python train.py --num_hidden_layers=20 --hidden_size=384 --n_experts=16 --experts_per_token=3 --d_expert=112 --d_shared_expert=0 --hidden_act="squared_relu" --moe_layers=[1, 2, 3, 4, 5, 6, 7, 8, 9, 10, 11, 12, 13, 14, 15, 16, 17, 18, 19] --router_score="softmax" --normalize_top_k=true --routed_scale=1.0 --balance_loss=0.000619 --balance_bias=true --router_z_loss=0.001 --n_groups=8 --groups_per_token=3 --init_std_router=0.0386 --lr_router=0.000808 --vocab_size=8192 --norm="rmsnorm" --norm_eps=1e-06 --tie_word_embeddings=false --optimizer="muon_variant" --learning_rate=0.00126 --beta1=0.95 --max_grad_norm=2.0 --batch_tokens=[65536, 131072] --max_seq_len=256 --train_tokens=462400000 --max_steps=4841 --dataset="wikipedia_en"
Below are experts of layer 13 (counted from 0) of a mixture-of-experts language model. Rows are named router (the router's row for the expert), up (a neuron's input weights, with its number), down (a neuron's output weights, with its number) and show model dimensions 288-383. Each number is 500 + 50 x the weight over its row's rms, rounded and kept within 0 to 999. Numbers have three digits each.
After each expert's rows: "gets" lists some tokens that make up at least twice as much of what it gets as of all text. This comes from a sample of Wikipedia text that the model never trained on. Tokens count by the router's weight.

# expert 5
router:564570500506493510495476522470507589472489487565431505497500479495490539516445492542452486590502500518405459556479370553453494567574461502541531464582490558432535552496507491436459490462460441521470482521557467540525579458521476576489567476513494442505505503440556512461559497534520480550
up0:539491546467469506517493460581413529495472501509477495448482536504492464400509517421526603585435463507567450503372503434607549395587454560489473601496409512488558506551558519483544512482484497481444494544481506452569463581451578610603480561403521578537522564418461559536512461533504562531
down0:494578476489479369543538516471585490539500548481550525478618492531513487502469576421565488497478538497499467588442545564555580528439423538571485561477594444489588498531482450463541543484445489566490474533478422536491532588515543517477483484509487514497492431448450491484561458616492531474
up1:427502491571527509500504473505519438542492535519555521501507489458427475533482545515466485528596512443436487470354443467479566611560515494452472443539495533541529448542609470479528457550464452429479519504500469489519474499480411535553451483570563482532565546347572571417512558492438505476
down1:392478510558592487456477443391475548447510481488482426538483518519456469475514546540458480446515511436469496450492488501524569511490446476543399513599527493550477409556502554457532479471412471443560484400482560504509541531514487467529485522561448507490489459508503421494542516600535479495
up2:580491459518605557443636412539521624526539488598562442529528561484495524501489514505578541566523435431478454559435434507472558456481472454459460488473491583480516538569491456476533531480505523519484567492479479558493571524530530451528543478494506559543486466527525502488486614483554474542
down2:432474476474497508534478505407484528551414494444536526470542455467507548621484498559428553441547479503450570521548544548429529571502566569538500542575491447529509441462592515495522470490508513559485542474515458443440540533519490644546414597511512395466517567450444527405494433440477490451
up3:485535508587549457457446437453516492516427479468496461456517556485539475621524480472593563469520449534511510480501459535438536491509449526633573465456504462515552483449541512503568454560474546492450552551495429430505480448534516559524515495582482553524556543612525482511530539436541522506
down3:499562469455550472498523586482477392501460554508500485497529513531463466410584428483556567465451515520451576602446497465524425509585514399546531494502440452519530427506470540463538515527469569418404489503524453473597547510552426494560528500491494454528518550585519477521476553545488524549
up4:524577503486537549455559391429483502557529513515540500546449546486407567454447506533496486486456424516475491544420480559446549531488497474501470499477521441602433495424511471489505584488488556479507507527522469533515464457497514663482525417544499505530554497491482476477561449488564477551
down4:479532537555466477622630533459511597406522500468522536509555464497495491472569594495586507427464448436519434523506459506524481462486499496547469431504453509450584437540565439450541422492564567484449529432441436526531483556527438466524473490530544509481561484487438568524579469494448535528
up5:488472576483481487592516535477548521461468517532525525489503451563517570540548532631488510563538505576458412434529424436504527447556526443426456553559515430492555511569585515514450501503430496483506503477469464457473469542607443518426441512498431475558516448497520427495536438538473571506
down5:503489561578517567576457443535482567509426503555445538536474528516478514411521511405505572607520533596557541486477569523491456435521525460500513541593521545511556534530498437503457595515412496522476479498448464411465478533455384493503543422502538541494549448485490443521502438463581511536
up6:549557555492398492487474500433512347527475528625503436546549506573522420493492519420547425529553371539494565535467451415546483519475611441490587553535588438467585558478540549386535534497442487436466534435546519411430541510502437522482513462422509503461563625562422485485464482558570597534
down6:491512500512520587465515521517612461462652445453524498436542501536468455553452634472496500429533483484505569486526450492533534521468496471502583510483561519504529548515513584498487531508404564490514442441569462532417555418518462492530502566574430550511494522547501575577471493469558439532
up7:512559544549490433471559481514482474483575545480549538492449410459504485471453479559400460471577458517393449536498524452418494505533533421502523480448424495542495496558476522542487493460401516460491574525467558459454537443484391482505581497496502428510511582459442407487480488505501452552
down7:489523460439531466472464476499530542459620496459509522540420486519478478431478529449491548528583586385442467477487516459442428534561460490475577507483603500545435534546470459494485479500520471527478499505484470492532517521487529497468580534529485544491489443526390522507499550434485414523
up8:495521429491523444474488508506505546448532461557461525564488368363463558607458533495417479526436500484502447555396446565525562460510440491589442574415504516453559602483530519529411435514538616403554447515487508545455603602481492474538522507494504521487532514498440535497521403391492555562
down8:419473409498415479477482537461524569504427449435546430546487468531452596607452559452555525448513481535532562516547539535580434493501507443590464542435491433505504539574454527567566441496479487477531479414507410537485558556494381510418486514410470477511607537644465517419474452499518430550
gets: " the", " The", "|", "The", " his", "'"

# expert 7
router:474448503479437427468493475502498453438502546504553510472507484545485555513635454499467508517495604529371484388482488555433492497483399424527452540434436438527483443463548548537533489400523391494501433505503603458494511453513414504477568490467448597524510550518464494585462462552492474608
up0:460589503478507430550519507413579416536462551462476501448506468562478514392509521419454518409520550463508550632500493534543455498485415440592473520493531496386483485564464578506525512420532548465526491479469392442557460470438560507448523480508497524550522474547513539485492557458646549470
down0:602448491488672476500592444456517506529540526513514527590426547523489552558426468431379544439469527540453494516496488508459488522521495472445500490497440549494511477566503592441499462476419492462559465585492468551455463496576477444556495497450490454456459478522483569490448526469610566542
up1:431562556428424570483480427476495474460541499428469565543452456546438457414446481520510528504482436451544520386486576424521434507454550469532441510527494406565512496379558506571445625522499494545509482502523544525554473498424489446582546450506540418549490483522420547450569524539514563514
down1:535501472470488614392561524526489573366486560453455546512521533437510535478362492432567442442460486441488519522478546569453489482419588456491559425465504490551491508495471565568495491519484487530525473564437511470497594509537495584560499418503493498475503511439518388491451502500448553528
up2:529518444452394533482461514507561544575504498406427571493519512437530479454584518481499534510558560507542511473417513490492464460471572559551519481554520509466510477448395505479535471520520557592510495566531485519503598463490414448582572542497485527624476421461471480501550556546510599516
down2:474541581415452508473438484437426424524468472458520514482451541489567462466444548468450418513487444492496547481540540540476450629471454509426619494528435471492418490568513513498476530445409527402495578507511533575450471498517501546485433524571538508437543430507502572527578502423553481482
up3:444480526489459544501520488496509446432519560496451420518458518484519527473539469570481545475534489530385577411460536491526510502441511457599576573452566430429410522379520515586508496430626448573437442531465423453494524533560540437575522505495453477557490483482448612510505447535469531531
down3:609469541486443541480543532534511489550533444430497490522509532531476503525520497556433572507562454479442546523482502484504525494578472462502502446401510576515411554423507545574454475512586510542441610498612483488557606456493543449572458527477573483512560513591437480505583498594486573524
up4:468448573550440445531488498594531408548490353503534525604592509518544508629445436511429485532489485523483532458478424570513546504580490431455553553547476517503439574540490579499467538510505499495526515556516468672434448446513510524558550593518510514465568484618477525521488529530574547533
down4:571521533651526423481491538444561476578516543409522512536519524548420579494487492515496496440504492468471523507527550435478524519541451570466440451507483443450528469524486492573625529508456517545534516454425461473621388430548543419547478526472535581473528464541495442460537484493545577485
up5:523498563521538449484515504420459579517561434536539501479449458483539553604469467490514426542534540583569516480458473484455547460525504436461422568508461513533420572634420536538518527479505492386477420540528458461505550530475560566464405446427481533499482492553427460581559566524509562546
down5:437466429513550545445480502564527491530438496502472515501529510549466444579474508483538379512525431463497508481545575461450571488514543504484407554518496559602537453555649523510489514547526593446455490419558429449512542464567598582475408478552546535508526591446513543528472427536451529439
up6:523516418498553595470405494453583362516526530560406521446412545587516541537562534507523519470574530473369458420467490434499462412495487453530513507390452519489423533516463506476502591483566395509484453403476567539515564437561476458478387612458386497472564391509469459469549504457562431572
down6:526500466452538434444500543426451507625514446470521544462499556532533522490469469501474503478506402516484491474499493469517566507445434576422505442474611481557594494508466450496537484524464505533474494453462442568538567431435437536557532557557533626436497450488429501482516620527612411560
up7:389528470472439510507496540512640508535500509451463504520557476514579582542668453510519480501483443532488484429479458436546495448479505439521449523449507493476530551517477477489512519529498434551496566473465540551446536379529444502444588461488497578517407526426484499470508533442511548529
down7:412552432579463496578449401449446485534447588482537436465504451569489492463510557449525382484497550474504529581469547350531440566519508468490443444502467458434499523468580465473506484540529608552550481533487505504461544468521456534550617431512522441455491427435484474538568542474589499477
up8:596436453514538509423475377591584495456480444535516479472508486566460599539619535431553454568548485561433517457471468551466516483431550478544572540500430459499398436414528497603466465452517519514439476454544569521496539513388466525601550438506410547514405488485561494534444538586466525512
down8:464576493367515511499403548551529558511553551535531472565526655454558466390428452499536480502502465503462472524427466496464560500353499500480386520492455452510440438490425544589529581535404539553576466554574493451535488461455541538436505413535456452487478566580495456506476490502525422463
gets: " was", ".", "\n", " as", " at", " is"

# expert 1
router:552480499439545481517468502565469432475498484532502525561451542480545456534466538425525466494482541450516598438509460538507498500570409548496534565556570485464435500530389499448461505477479384491545484471501534543571464516509456558508386551418536478497540548560520588508482387515431506504
up0:520449507466575545433536570388475540408511405457486568511525519375577476522485454469491480561614520486515418513517414489610482543575473469523490507577476533446496491589470492531609480494455462466484554518492548606587574567463576503537490541555555508413560642556497538475541560486497514543
down0:456448377567479444467522590541553563497518463402538541514522435567395425472447578466554558516520531432475460525506440539523482506490429490559538502564467573469471487533466525621514518465469494420412532551546497437512534502494472494550501627507465484463550504394536349501561510482593524479
up1:498512535497595483522487508470469537601468501507537579455551577455484527590493479421519477500534523509553541481479475527497491444487526455433590618498524483473526468546385590513543540597609458595481470538422479575573431358409566585441495543511417513456522516512515477513496433507557509509
down1:503498494492505486529526586485431516602466388503566424403422492589530500535504513533493499470458575456415408482527409582489494439399464516538506565544539544531469509523477553506424502559487535511552536574576526567477419435456495568450438513519470503512450465560435600551476454520543478536
up2:588508571487481426493530423547521563454483446462570613443489399502515513551396467560512456551508469469455527458521553458483358525569430609447504551603498469472515510559537465499540485469521547398468492534545510515517424503491472570485498555423448518530546433467521469473500462574457465532
down2:449492545563425522473571528460561525558457424433563460531606461495522515502537577448476510496541492468449539540391486600476514591513549511507365478453535426563498495491513528550483448468511508589485400438588443483566552499470510539489500465456494465422563422547497547505503424504605430464
up3:472525567434454541488541481428542470483520469437464481547479468460519534521510458478496495494589471461539487429563477499582529443488559519522597478529538529401373524470426563627522471422502515479469484497517446590497521479551524529424540547451525564520511446554504501484410439376456500494
down3:502527443603478470591431501465465470549451519504570564486473559522437530424503588409559547462422444522552471562542555567478519538503448482562479515439510494527540506499535518524517527475480493509439529523533506497435591530491419506518561432512557520432545446499473544477522515532598477572
up4:571524531544504427512418624569481546597448551456453490585482544516514394576526501443476587568511539466524542505531449484532541456517560477520578592539526434576533502468522500503489582548542506530392505447532552544482536426465483467407495484549542485470502519512471549535503438497484584615
down4:494476551521538563409542560563462484577579488538471445462404515379565488495589654463510456411412561416494476514452531457442486508451431479574527535472452528496497508533540491580605503543559577509514496516464452420511518455573464419513514571468479467525542473423558434431529499539517451514
up5:586508506457598416509470430497522458471480519480535544495392609542425479401444496554535584587494458501469512555430470517605439554488476472503483574530444518570427576563514462411526485490399512557532442460509607480545573572435470555517405541509483479549448533482518537485577389429554484449
down5:544502505552531513503504518552417478520502509566478457532544535518567557518533411546527481469428486466556452473490480520463527453578544587421428546421564514463441559527369512517490459500537512506568451558545505449504580527525480514507530496489484579528551418479522549476546574490464569534
up6:490530517547553486403463533523446539532431395539537520521533543509604464481529428516451450458540593522561471449538555472571577526577486532461513420400493475482463463499443428456525504499486425407623507499484526466625498484451523551466460493472470521411513369521479531506528499541441520588
down6:597428552518439439485514532476448576506497435520489414492498479535447478594559450473554536460490569482580411422566523507491499584447495506445425404536465586577554443468468548500449527445456470451503477497485519604558549461562572466496447479440513499453545468516525458536479504525502451519
up7:560527447433491382487485586420493458494553452543559514514481601645582480542542507513514424608531505466376486424437602512502552626464515519564436539541504502433477559515419455557454477471643451417477586461484476542477543612502545503463530584617407617396498478482435420513440478442506485535
down7:405399475396463422449430509500522471440474476464514562543473421573494455396474459478500573418512478486530512549533497485566430543467448585501451442471421466529511544526536395454524518442493491447436511550472519433614475499480537464511505518439562536469465551538428574548579465449505500519
up8:540399434462550584527504506418457543495502457570447533513441537492485531463555493463568447488482451554544528476512492468516449472581479497511473449457428415466529478455507510437521497486534501505550479445456456523499580487485513443446540488481528590482613445532467428514513487571572473475
down8:625608529518525530442481532478428528507479584527451524581555389529570573471510503469562599443505425551470571493523514534531500459488432476622514481456495450458512490444500510467437550537472485479470482504443575561542380513526537501504511458554469445477542542500472603461486481389475503465
gets: " in", "-", ",", " of", " with", " \""

# expert 8
router:457491484538530534536412472365657444443542567524500601503502504514479528528507428485466391510519529479478534465465541471475565534522489446451509492549484603511462526478473530434455491484537476511581501485458552531480533434573478529513430434476471526540509551420421448549433512536443481516
up0:415434451555553414545474497428496394532493485488523540491530482509515579505540452526481474468570526617532466443551401475460452458561507518429497495553474515512539470469535448575510482411596435457550410488533466464480458517453377545459443536508523516500486514452514592511519451466476512523
down0:506497484384433503538577492485500455544515447493511486507548507448520538427553530556542505481463449555584390472504442513500473527514432458572497494442557480511515484457569543435464476582473577491562499394513436612551535515502516496526507555407541481462378454546486548526553572512510456450
up1:490557505424596501502404499499581510453440543502570490583543532462548518442629517556484474416434524541454507611523520436516436496513398530549489333518532498433452568488510605534471445498506510494421454540526502549494594441482487524548451514431489554520547446536471497397493460482442437518
down1:450388511546479490432483420471499550539538491549469540516492468503475488505458481498538546537425478558491560570536459470519428438479457565450479458526563507363496551498543562505476477544537507471484400540527410470484422479474572533543457462434480507447564481545522465452518399497465482543
up2:470435571439501517563499404596483464416474536458433501545433506484539525455554438544544512616527539587495573483505537499505460583419450453503449437408535520498456546431471536471444454538565487450511544521418492514448507455423527566508487527482527478528614456480456584521454522454460526536
down2:492422386468512517569551447482585513522519423490526526514383566469471408544394558548504596519475502492589554543538551416491461444494480521465530577539481480549538536510529581523543525568457423456530431548464569452462482451487557484397491481558500485557619524510504445563528457507562508535
up3:511480402460497540508534516376486490552456582409532499438519466499457532558580571532484529490509498590433481403513526487553462504527577473532476471465494376506518451510477476477473559496456450493547454542485598390509480493452452538538528518476510413527486519444460432509478517532552568456
down3:478573604462547495498516570488494524377574509490567505489504434444563538524510486458584511514526569574471499431543516526551542468422397483557513489523486499583508540603448537469561500482504499496570526591422479455626391403500546511488452584465415610424452448511499528466515488580465441539
up4:492507478456502451489485535509555447482488458506565571499496501466600502440480444503452580457515427522558502425522551385596451506515508579433486426501585535540454543440444498440420545494518479503453491502497594471496536523511508515521583466504484478504514595481441447518513494487498456461
down4:413501503503460418598597514417506526467487529466455492557491520579589548496450482522475601478458493477476537570542569532534513397436482506536525505539541555641461474565537515449525504592396455517509536556479478526499498585480420495522568456598490492535524528578530495436458481579489463499
up5:617563437466486473431514472451603475534496521519554620450483535558513558539565463541533494449504492467411534544467445509489449496408566488468564491499522514581455489505513453504581470422483466565569481529458502513452399419476509446468537476450522529430523553568478516537472495552447503450
down5:479485483530551423533560483514629464432523483551523495486421425487523605544504493414540442529419502436500393488460561546599436508454543582476551526568494548564459499514535411469535543495460529528483410511438493585520486495516528473478489489458514464561475497490427578470448538522448478441
up6:565536482562465482561422459513511481532506577566403484537461463491392565461532449438431510509508512460477437572446494640524443458520547629556509541444509496525525408393479511431477557495510525372490511494480516563554522489489594450480523559535521510521566527495435509586513466589564581416
down6:403530556567439475472415538520528404514502514438488479524464460486522429473577572492524517411510545573573439543502477384514553434561429482504432494486506562538549451507499439422527508599495538512454458476546551474474633507632627496588512414420503610491489464429434478571518587560463546477
up7:474516524515502443455511489495484517494468530495471447457565424507465434460421536523489483440438443433448465534552580530601533467533423433479507529527520475461461473492479514427498433517482533580507468478373453464585503475400436624521466589504430533529453517525433451582476462532540409521
down7:543477550514546472455553553507417591503506526473580508537491528483543491480562536484491498422520485446535475488516576464422500531584508398455498481551554469545415380493479505601533497480526488484426496527474462447481437493586524444555477579573508494524384511493499428437500513410548449574
up8:510540538576555572539421481491458528434541460482561496551494458484470505472537391473569414499462452575553521483485452527460502494528441437542495531507562620548493521535429530427466444437455408459575466487501517445549522496540498534563437534527570505511500429471433408514430498451678438442
down8:462549326492487524535526536484520429506533556428469489513516529447455516511360439479544562541474454487524464443579516504552445541507462493582449397512492438485565439586468473481488467508346546467516576409408551444473517580548549481494485474393459432485421491456456525514454478592407536514
gets: ".", "=", "\n\n", "\n", " (", " that"

# expert 10
router:514551489436453537424597516510474452479534538477525500443471519555528426494480452482506434503580538538485572489359421419523564426506500478484488560516457506438376603596485551483541503570433455561536538515579483556537561408553453566613459486531469582575462505484531544548471543497530498448
up0:552520498540580513492468528465494487503485458505532445522477551538487557429568575460453549468422484459482516594453473461508474497554513538449589484503508491501495460561514477559566551624521477544462509548435577529468486514550590517551440499418455546513532613418503529560458545505562501455
down0:469570540586486558514467557526496465540505456470465494530402535492552536471392587536444518471507455449486494488460510445448489469440492462499468610434405599541420488465417519532503518527599539476414482454580497445453470477519499593520480462530546532507484566542541483450460486587598437492
up1:485457516519412552512557473466505578544501508519497471478504482571512514425399537502478513463494528458471567453426492513524585434488505493585459489509385483359600569540450535465530481503464434406527512494548496492509472474496471463535450498456477456437528466452572546526502463479450534410
down1:579442548495490539513440594529483573483417442521501429480450470517503517565463507546475558439532504554593505493563586564525389500527501524507503455529541501453598562454475528543563450511583412490469483500559516455586451553550621568523398523505588486478414548537500565450469498523475448464
up2:532550439526546554451439471524554514434330608538547621564448484508517434468596550506454529579453515412476501579485426441544532534462479433467526507346460480491469458452493557513438526500474491598477561523493539512587596545550543515448433537513534589600535502509490525534492508441496428486
down2:545404439487426416530600570435561549481505443503514482571542364493450613442571577484542582425478461478449487523517440478432595496469512426465427497483469446479505415534469450509446470485497559577580446519459476538512551485424504537456506533484452405432429504558534491509503540494532495493
up3:509460518461636489559533598460544538486506527535575465533470553512561495517530395511428516519542430550514445489447448450538452459455459528474465515445494579557496471523436560577468497514495542404495425490474475535535510501537534386519483518448574494574454490525496460563474452477494595492
down3:495413512587481480546573564500464457465521522394499531395543503448514598494544393515564503486378562446534511538507616388596536495529541476445440501509482569530466373498536517522560406436484452509443526495402549416537494484610464379587574572571491500571493477483472461474526465360557535535
up4:510454535513522503471542530520513477517505498466467518450512465531600527411507502477460452459584488469432428522497438555510484472508479514468523534519442484517529553467437522479454457466442531497425505574561520549616615441461443493533480486447524579544436538581529521588555590511386439517
down4:515457435403422611486528608473530515495456477497483503517506489551468526503481520513458537450547459529554532521476606556530513430480464593457472605482558566533427523492549481586455514516462439540496417586467507510507556482448509557493521537549519440586485515496509467477493516522566533511
up5:609453450458478485513535486552500504481492538463467462465589540554431440475448476494464447470516521448484427551461512450566479535528493487456588459401414511517495590470389492510454531551515455496548522522411526513515461445514544597537511412457431383608577476446565507494549519443430442466
down5:443429500482510467401544491489513479496579503512511408450454551547571512488513395499519536448489575580557538538507564482536466489436542473509463424463503436531528433486542612550510480503557616503542477496467509437429423480393431592482444529539475426480578471562521465574455480442464473442
up6:529487558457526461497534484591492459562513515569478420490500499415599435517546415448481464556379605487559447484434382461565575515504484460575555560448537498469459507479526513507505410552429427499468481627480401499491492482436547522573509442493486493527595453518506515484447511496482521490
down6:479479504475547511531439499394538520471412448518505554527464582511534524511585491543495553545468507566430514532490531427522549473462516517396454421538514475464450502432504498473493568422587478536469429484520456433438481503474483501527457496422496372512466514433571493556519531544440487519
up7:494589518452503550466548554525524603446530539518546483509568548537475531498548411436576599511532560553583565514455458496546511601565506540438439456564578536506527622545449606480524413548523503515557561491506437542531474564457546487421480445530480471609519468465475548468511482506573465413
down7:530566514478550439580536506531501495442448570471499486494510475513469599521538469515489537445572565534462547442462511566542574506483502602491579486414510502480554523546464559463434466593473546475491528476534513507453480468528526480491521449506652464510534498568444514439520482469534538489
up8:570499460499566479430341594474518507525569412473436559455486439481445496410463461574487528502411540510440506551468525449398526573540489468436451484577560415584526586523440438432499447449430488527559561478487522539495576459557543518544492460497479460529524576450478486553421564496542443470
down8:439420404512481540485416522413469606474453453541449515547464537504390497493534522515575515518515512483559454575595458516465551518570475470412517471468396536481443513602502427506499481422478500439485470516473541547494522481433531610454486595471527426508497619506452559525463496495452511524
gets: ",", "-", " (", " to", "–", "ed"

# expert 0
router:529588493511480558524463496498446488542554576489576600559568484449514475595480441503441512538523516562382552536585489490501563492533489518634544452592512622551391532497497587448487463468509488487491561538447531461431495481535467502460451501475460489508563486485582429547495504527559591461
up0:434535612548527490486550504513525444548494549484551567441513496668459572500437435544495455466530498504420547588549427509541602575432564474539533498494475488543480511546561564555404522488581515467470531583562589485566549572515515416554444478503464576476630516469450573375524518418569522576
down0:490450527506509522463490513540468478446517549507484582427485615492495521546567447531446422532467497536506396479534503467462499552476482553348522499453602446475549517612489583519474510469550579474485517499410424436485488433548493475487450574470549487529575468584528552572506561441522593514
up1:429488497538534483539536505463444543523591519546484526553435487461507535612480457509475518535482520523486485552604504437472492506493556452487445537504490489379437534455397541465474495492523466530598417616461445523527466511504501574466413548437543468486531538578481494521568519506433570486
down1:466518493489493533538530497509550620438578440565449476476401438422512536483427605487517493431410546500536511539462504523556385516534407447466515518502482455507470470448496490464539502511563442429458454573495494503453406444457528489538389622462522500470609512555537478482472483437516544514
up2:566466578508502604503552393375508460475522481490552425562462451495515434528462502420441523497508486496418554476541411540568479556464515372503569503620480576483456532518474537512458487548486574467455482495419515545457498494391462526561497563447502454418468489426523533417478512514496558568
down2:547493538503568535626519490498384448514417573600494472530451501496349522498496570592609404502465549473536455542550481487573538512530475564534591403543516422529489540440489512500379470534488513480566435617499548447439519589533477429542577531529528502525500533434585456478580511525452484520
up3:493514445567510453429436479471478516510380489537471523452526523494577417608551422574449544544529471622523493508497582462561528588547517527557532485479474568428434500484482575504536517556592520422459438440511510414527461501532520483533598556452513490475496481488519487480496499520456482492
down3:533498484537520414597458512526429553508472421447491482491433613520529508495497512529502474534399480582475456569539522599487430504476516492598409524435506474523438456561473488587521487465444594426485659424545550538494413537416493613485533473614498520507535527437598486489464405476507511540
up4:531448512496503555436447481513439515496506492522515526587605443543536498574569414441481495531549479458502416508425529411377536445490513533477470579573474559502448597537475526458496508464488539446558517509508503512521405565481481459469556446506483538483556450543459452446604473467468492473
down4:516475485454512584423471430510462462542556513459555511560512516476441500449521510428604468518442496503495461558587481460511495430522448485462489500499455518584551600567413484506479545454433511473414555462490420538433430615437534455590539518504520504505361503433428473516501547462416490531
up5:452549497503467527435526426482441452486366517455469526576545445503542467561465544609557550555445449567496553539548508575399480449549415574501439444570521535548488535541508533482533509538531650540449456469478525522550531395519561629526534564522525552503515543563457502463515452407490484491
down5:523501490563481491497508482423455436574479540471507507492505570517371481424581498414400427563568454552545507511429568546439433494550476497392500524484529517523510443562438543488469512485581506457557426472621473540539495538514511456528524541479613507510544457512487410445541596472443488450
up6:580543522506523569501386500515478403489549548517532570510434450436508506377535470511450438453484450483465505481483587397465561633511525579501530554499389537473451509453523501466546466504426507583551541463502539514525498522450476476447559477467501545483493473435415545534536609498540540417
down6:501535527561543570515470497516477464517535418472511481527471451501514551485486540400451482490476541454519567466556423503488574437507490590489440461421467501398448499440497525502538426485544447562456509607621451528524503615644464471418543491532511551476516533446483539506521353534487591376
up7:418524446566468499496472562537448500485553471533446482587592466599567472453482469445507596501507494460567503537468500498535561505611405495510481462459469529422529552423418518417520488488519534520463500579454465472513620459460561566538551485435452529529490498493523480554500526540469466422
down7:486557440455456466542526539460532499528437569559448477512523503520533437495500501575538559491478454468479428547558540453529503524576487507543487581556601497491637587478550582507484490534516417514543435439511564531565499568526566499478521527382491571544444560420471472454519521600541516559
up8:494503418529491407534538467557487495396433517467631481441549533472538552504467488491496594485480572503516444588532510473384413493534572447558519459467504476412410523579510474366508478534513575474553605493522434586495525450440425523565530516551526459531467372437383502501447516531570415608
down8:404539555586480503465448453467508485494595517468520504501520434465482520467486447564423382525437391481509468449435537515633511548616543509570562521517502468425468460538580507548480440563456538536501506513535546438444565528530540441508550465513556488512479509490550538546593568433536598516
gets: " and", " of", ",", " or", " a", " he"

# expert 4
router:455417489465574550567516477495501512478527589513555475600526464478474529556426485479511465564528472475387463520493517517500488530480420558553542552578442520480540456570493488499429429504495505561529584490527614562501512488464442427498479487484487402485521557484460518506462482506454522433
up0:460424473529550482421491430457587476385484497455517573559554472610551390524488532453457452505467581534455536513507494528501505489471544528500562434402447408477469482468495487448491541587496499564563477496486557354446501478525480502428552394414535503573544494480480529536519488394521524504
down0:518520502562519460520455483451495556508541535525485483489531572566561519429592439471565538514503435483566515499468477538453564595375545545535471472512470456468382512475500519590544565520281527571453563556433365478497477519491429383637560480479482450470458576570474510457485526499501491575
up1:526481478454554409470495507409543441508514513510506466468462489510485470518530440433449380563509479486512511497409487533552506563539452480484608532571442507532486573518412455482430515519500544537499504511529469568466520393536505516593532494523467559418500525612482486559464534481573538594
down1:487515516569527558486585455478545461561455486540468474367460494531511486553453482538461484443548471486435500520550436540424512489566464467540535424449416564432533548470449597481468570551492428523561461467522439480518494480406506507461522541556604539506590440573569464490512635507566490492
up2:420486473469469512550543446500498470445472491481447548558596495436499476501443515512439480618507501510485466495527445549513529578471453514432470527514469505591530590456507550582477503539459527542447489537491455377601419452492442522499459507424507459493497540531405612523483543388508423474
down2:539494606436485467500525473437501495474419514453575478562551428507526519504455540576523443506606468453593498428478486445498595396388613402461456541408378545536585484501631470499559460544434530451392497527377427493492467500513525490489508483535538591517396510566425515438412431410548454421
up3:477452502420487497538485601530501505506582653456460522550553531549437481499440465514536397537435617482431486504586492483561534465487511417634543468448458493509513525501562564573426499496444521482465486499509506609428513436599504478515459453541457531501530410476428438495532534484478486503
down3:495580472484518586507543533548492449553598473565440522451522495512589564451511500554570504441457460480422459455489485480550506503501532427471472483437410471539619537469399518555482523440515550524477536573534407557446428494516541460537499458529491489479540493467528524442446462496625450570
up4:521504535583441564580587483589496436455497504480471431455537483458559549516408485509528521497617562472466511548444505507433517508466545492469546465399525504619498579536501474467514501445468518585482564480450555519531528444584551531497461557490545438473533433588547528522515551507452611575
down4:561494529525558431493467602528429414465502527570515413481538517461492457524455524545512443544439481540544402459571429531465532448480532429437495579466490551572526459586564520498507549480459522539555626553503541484538421577356465532521500522563424555590493553492470561454517550446491495468
up5:421435482528445494511502498530520475460563545411431518486491471501444522475441465465445489451520543492486496479420656452445493543493517549446520539500528397555523552403510514532468467426443473453419552508521537480441483419536464389576536470514484550448496535418513492469404500468432439484
down5:440430429553525439541450457470562475494471568477578426497462519551566484441479496582417602403508505471473498484486459418532426561558547421465483440456563530433548500494518460483468460441497509491545430544499478540463493527499434569532515550497584493450496491455444477467446514512468516494
up6:548440519553522431448485559490461462591449481498501572539506438434499476501454437484487491473511510479491490488460506463513563539416506472524574521423396537590498586520468502534437448511460496491450583545524469560560504439512462548504565491478425403495575589499471538499462575574452553487
down6:431541567549450437515542498502415483528442466555484395506509529575521556574445581503435531497450481510574438511524536399500465474571498417473495606548549448495529551362478549463510478453512417623448490484466457495471468494449540520473484533503477476557517415594522487504562454487573495465
up7:418486519563532417468496543357547558521512616435454500507523479560516454528424449559562518518485533470453476536477468475463525527444512467503426568596485551467446415534546523549486427599488471552496473539491615455503459581444547511588435534384564473460477440573436446558440496479489546537
down7:467514438482473418570430574551529523485498432498525510500455485380461598425542471502426558495450510474535524507546529486494512553482650491387527447544451557509537481528421521484572529505449582537525495527477481600543542413450527583409554564518479500512452522477521581497463520474511526541
up8:440474507508476610463410528489472490464428539569521403476549398531481453546499527484504505504525455515516521510493550659519506480527522599536459454532499482539510445575557536479488476536550451603508525483684532530500523441521420505452447507547532509481463588461568525510544523502462535504
down8:510474539519490481554593539497459560502521547516399446487462539528532443593443485514514508429529461508479434518431440605467515549561478481569466536535510492487490448432557498517432512553499494478485459619488487514438552516504506545386594561572480413549480483523504497518591455492522502558
gets: " |", "|", "\n", "\n\n", "-", ":"